{
  "d_expert": 32,
  "d_shared_expert": 128,
  "hidden_act": "gelu",
  "router_z_loss": 0.0001,
  "init_std_router": 0.021,
  "num_key_value_heads": 2,
  "norm": "layernorm",
  "tie_word_embeddings": false,
  "init_std_down": 0.0,
  "warmup_steps": 200,
  "batch_tokens": 65536,
  "max_seq_len": 256
}
Below are experts of layer 9 (counted from 0) of a mixture-of-experts language model. Rows are named down (a neuron's output weights, with its number) and show model dimensions 0-127. Each number is 500 + 40 x the weight over its row's rms, rounded and kept within 0 to 999. Numbers have three digits each.
Before each expert's rows: a language model's description of what the expert responds to. This comes from a sample of Wikipedia text that the model never trained on.

# expert 1
Word-initial N/vowel pieces. Opening pieces of words, especially capitals or vowels like N, A, O, U, E, and ne-, as in ne(xt), ne(cessary), fe(ver).
down0:473485496536477500501602459497558459500487509487498532472502562490515493524483477469442422463433556417530505555520509554449550452563544504484535493471455534485519530567499523522493520574583491477468451498620490481363508490442477523474467509472475505559466466515464511520515464564521482516438501517535556533493514481474524587529458484464449489493507536482495473450489484493491508500615
down1:491515481449522518509480485530393481557550508493548501489514508445542500530526460426548497449530544548450472378490457517483543535465564516534564448455518530469524477563498430460511509473490546525517543586491560541523468540464539571451506474530462512505430462531514524473439536552460519467460535523510442500519473610468471452469449504484478468477449491510518511540555574481449471515503
down2:551454572522456423494508571521498591464531503446453552478465476514430458492477548435495525475586466489498485551470567510472483549594520585447527478547511521528506450498454519455500484528521534507480530514469419558440478471465512481528511511508402498515521523527481466584541483570503521453487476465499505479535481462488542552508472485482501455483458511458495509580478445492573549422487
down3:473464549565564480512533544422512443500515512472479538465478493473522512488493538478494458471563480611487464494529485479513545535400475471595498430500476534524529479420519496500507490507539496470452566540455424594497499561527519488507470411510456558507486521463508490475534525485576510515446495488557500441467495506452567423507434527510502523519565454475550534540446543493495531477441
down4:493570575463432467445491466475447524477549472475518435515513487549536560558508430487468521465523473558473455435594507451474495469437554605501516519492459537501506514520492552452533501479465494533537500528542494500544533613488599474485556493499571481518474544517406490498474569545498513496421504509495524448515468525514475547508451492494444479448502436466504522539517478473496450482465
down5:453462483565428451516521494493493457471446458518482471544440513489419489550574543493520498463482498444526501489526527451536569548536498532518591503470455477472472422483532461508493520521493541545505531428540518508472512552522436499531465506534532524488459518549534611587473483414476488515527509480462507534523448430468541555512572513462488426493535509493427545450572439541504512508477
down6:541489444537502491508462418512481535482444582522487488446477622478469437595448511447521467475464555466502493569537577534506497436521479507421479545583438470517522521472481464471506543557475457490422517515471514475541555453537527495520511538570495550498530527432488493454567473489506450484565487456553479460529522501537453512487513536496523465491492497561489495430482478486573492541472
down7:491490513540472456539545493434454480454528520474545441492429456423535432515549531484497496467586506474491531504473494507440459495444536552540487575492556439484499501492517516571511484532561517473464458566493450497473538553464493451464517542527586488520532473502458501482476431505497507531555453510472493514592527484448533471402539485578567549473452509458518499595468503458480486556527
down8:488462493542467506563474571576506516546471477515430477461552400526547460510473504541497549502578487525454512498446563457491493412509444589515491517489475521496435475458548480487437517484514456533487474534571456463516519451510491497456471484596483534586511481474504427452432512538545503513568543489495490509521379549503512511528497523584510520450484522529513525496471524513440485487491
down9:484535534484500415540514545469481379478424505475488465518609553515458482537462522507512500579498446470497516488538498538514482549467548553519529485481540504482496457496450524523525493478554567489470492486477517521485459522522467509432540444539455478572488494498496459495501480484517510525567447465391615531494502484504514425520526431490516483480518562439569490488491515595561461491460
down10:505465429478513511480476502495499494538548534527503552567475524467432487523550497524444500436483507571410488470462488541446459470471519537498552487577515521472478541434509521470538505465452504532485520518574468524499515470373576588461489464511471530508405509444522436501505507485490561524475563555456537572499543521448512536484559513441512520512548546497468399517462490528469516480510
down11:466539532448443536445498536531436542450552484491448420558501540510500604434429473496484517488430488542449537459509531462499560494525495433507489434457473495478473543487504488488485503421519500501537487467558552442459513526536476547518500519448490466479465489556557505515542479545541529514520534431507509454545461535462467499518620576480504544488413449520537514506526574489471524556487
down12:497529491539530496566576420544437508501518503536492548466412549554540489446487525459513545464476486436512571494486530542491461508565501540520482588429480525496406519548486520466519514527495435507523521502527548577482455460534454485506500522509469504464523473500496491580478490514496492538480423481444515533542544516558476509500500512487488497505507474489540469340453481530507447395502
down13:466463487530501464444453496480492536526493532402503551470594533480470513511505416556495484566456498485490518512494584514496483471554573577498503424496534439528485553542492481419422524487450516543492490460505534504494478488538490559462545437408528514529517525454524532506511461504533480552479498493501500501419514400546478543595513537493443530518469495466459474538547509517577459540474
down14:489494524439497503486524517514550513500518500494512443502489519528539493487505485536478513537593491484532519515468492497477532492562554490479527482488507549544466533583514499467513547507432529567521558507438554448466408511505489478434519528492495465400555520409497562466433472507486587486601436456486489506529429511531473523408446485471524465522550508537428433465419509559497538503496
down15:457472494514446458463462475422579530544504546471545499495552540522577505466534521532492564466457466497551537484482364446438512528473496474562509483526454549472491538489463501544468497440494505558482541404496454518491473467435535529555494458492447451511499493505524527449492543480518475510483516501549486466478567491427614542504575474569495490563467500510480516507515500543448453540528
down16:499479486489518526495536524513524549493506477473510531510515543496500505462444563523527467477489516530547437562428493510451400594478560604504492464553508491465509513502524512459506516483546422498530442458580547438477485509465464447435520579422479488508545512535459518490561444524538496526475557564466510420489440558511514518508470461503422453549510456490531574494513427476483447495527
down17:481483484522516509573553529525473498527450488531481512606482491491512502532507518510491428538522467480524496466485593500539479533479539491564533458459524498447399514447520545468478523441486610572495549501483514440440507532481477441461501513490532565511528508479553440403475550435488522478536461508608500469466482504507521473497479447523428488456488544417511532540554515444513448478486
down18:481492476553592468606393530465491489547483505545504542482496472510512503504454534536511492501500523453478471462520412498528509471470430545458533451455543538504582512469543554529449463529417418527466503430599495520509498552459506555513491453491496490468532455424462482488499564553500534549503475506475493520451505507575462526556570504455488499536498486502474576496450468438520520507488
down19:511526500477603441448530529432504458508496452530448503435524498534527486464453451535497455520540504513530529516504473503487516513393517494483482533505493491475432504586428519555445540541509544483510436446379510425452547412481485501483540508453546411507519538549445575524555502470520562513526480522534480531556407516551552533496488523528496510551509498528471511496486507506533525512485
down20:553561420526497527466462472510543550449497485508382471470478529480486506517427508540495484508466565525440474595536508468490496565507466448523567544460469499567530527519519490486514506466456476498575560513514534443577509462488448492479486491503426503554525477438472510537485521447581484488532516483511493499442453467604513494466462468523470450489494527437560513524425520576549549490492
down21:482494471477526476570581459522500480489432509457505514507590531535444588524542426420567500479522505531540542486514504417499512556472430423510426531497470467511470514458524505477544491500491494490551550468421451517458517513558469547467509494537520449469472479449585455498488512501519518495517513571509521513591541436521491500486563493426465439540537506409476502510466528514540469540517
down22:508435561511481512463565553619542503500473451464467503561506536437472450444552502490467528535513486472483466496554467491570426488534487569485494446467465491438532507506507487504459486526500454387476482462497478524526475466530487509512454544547495405496508499511507493558506553465519490470496493445444545528476524613427524498510450547542526473545601483462477527549515575503525525512498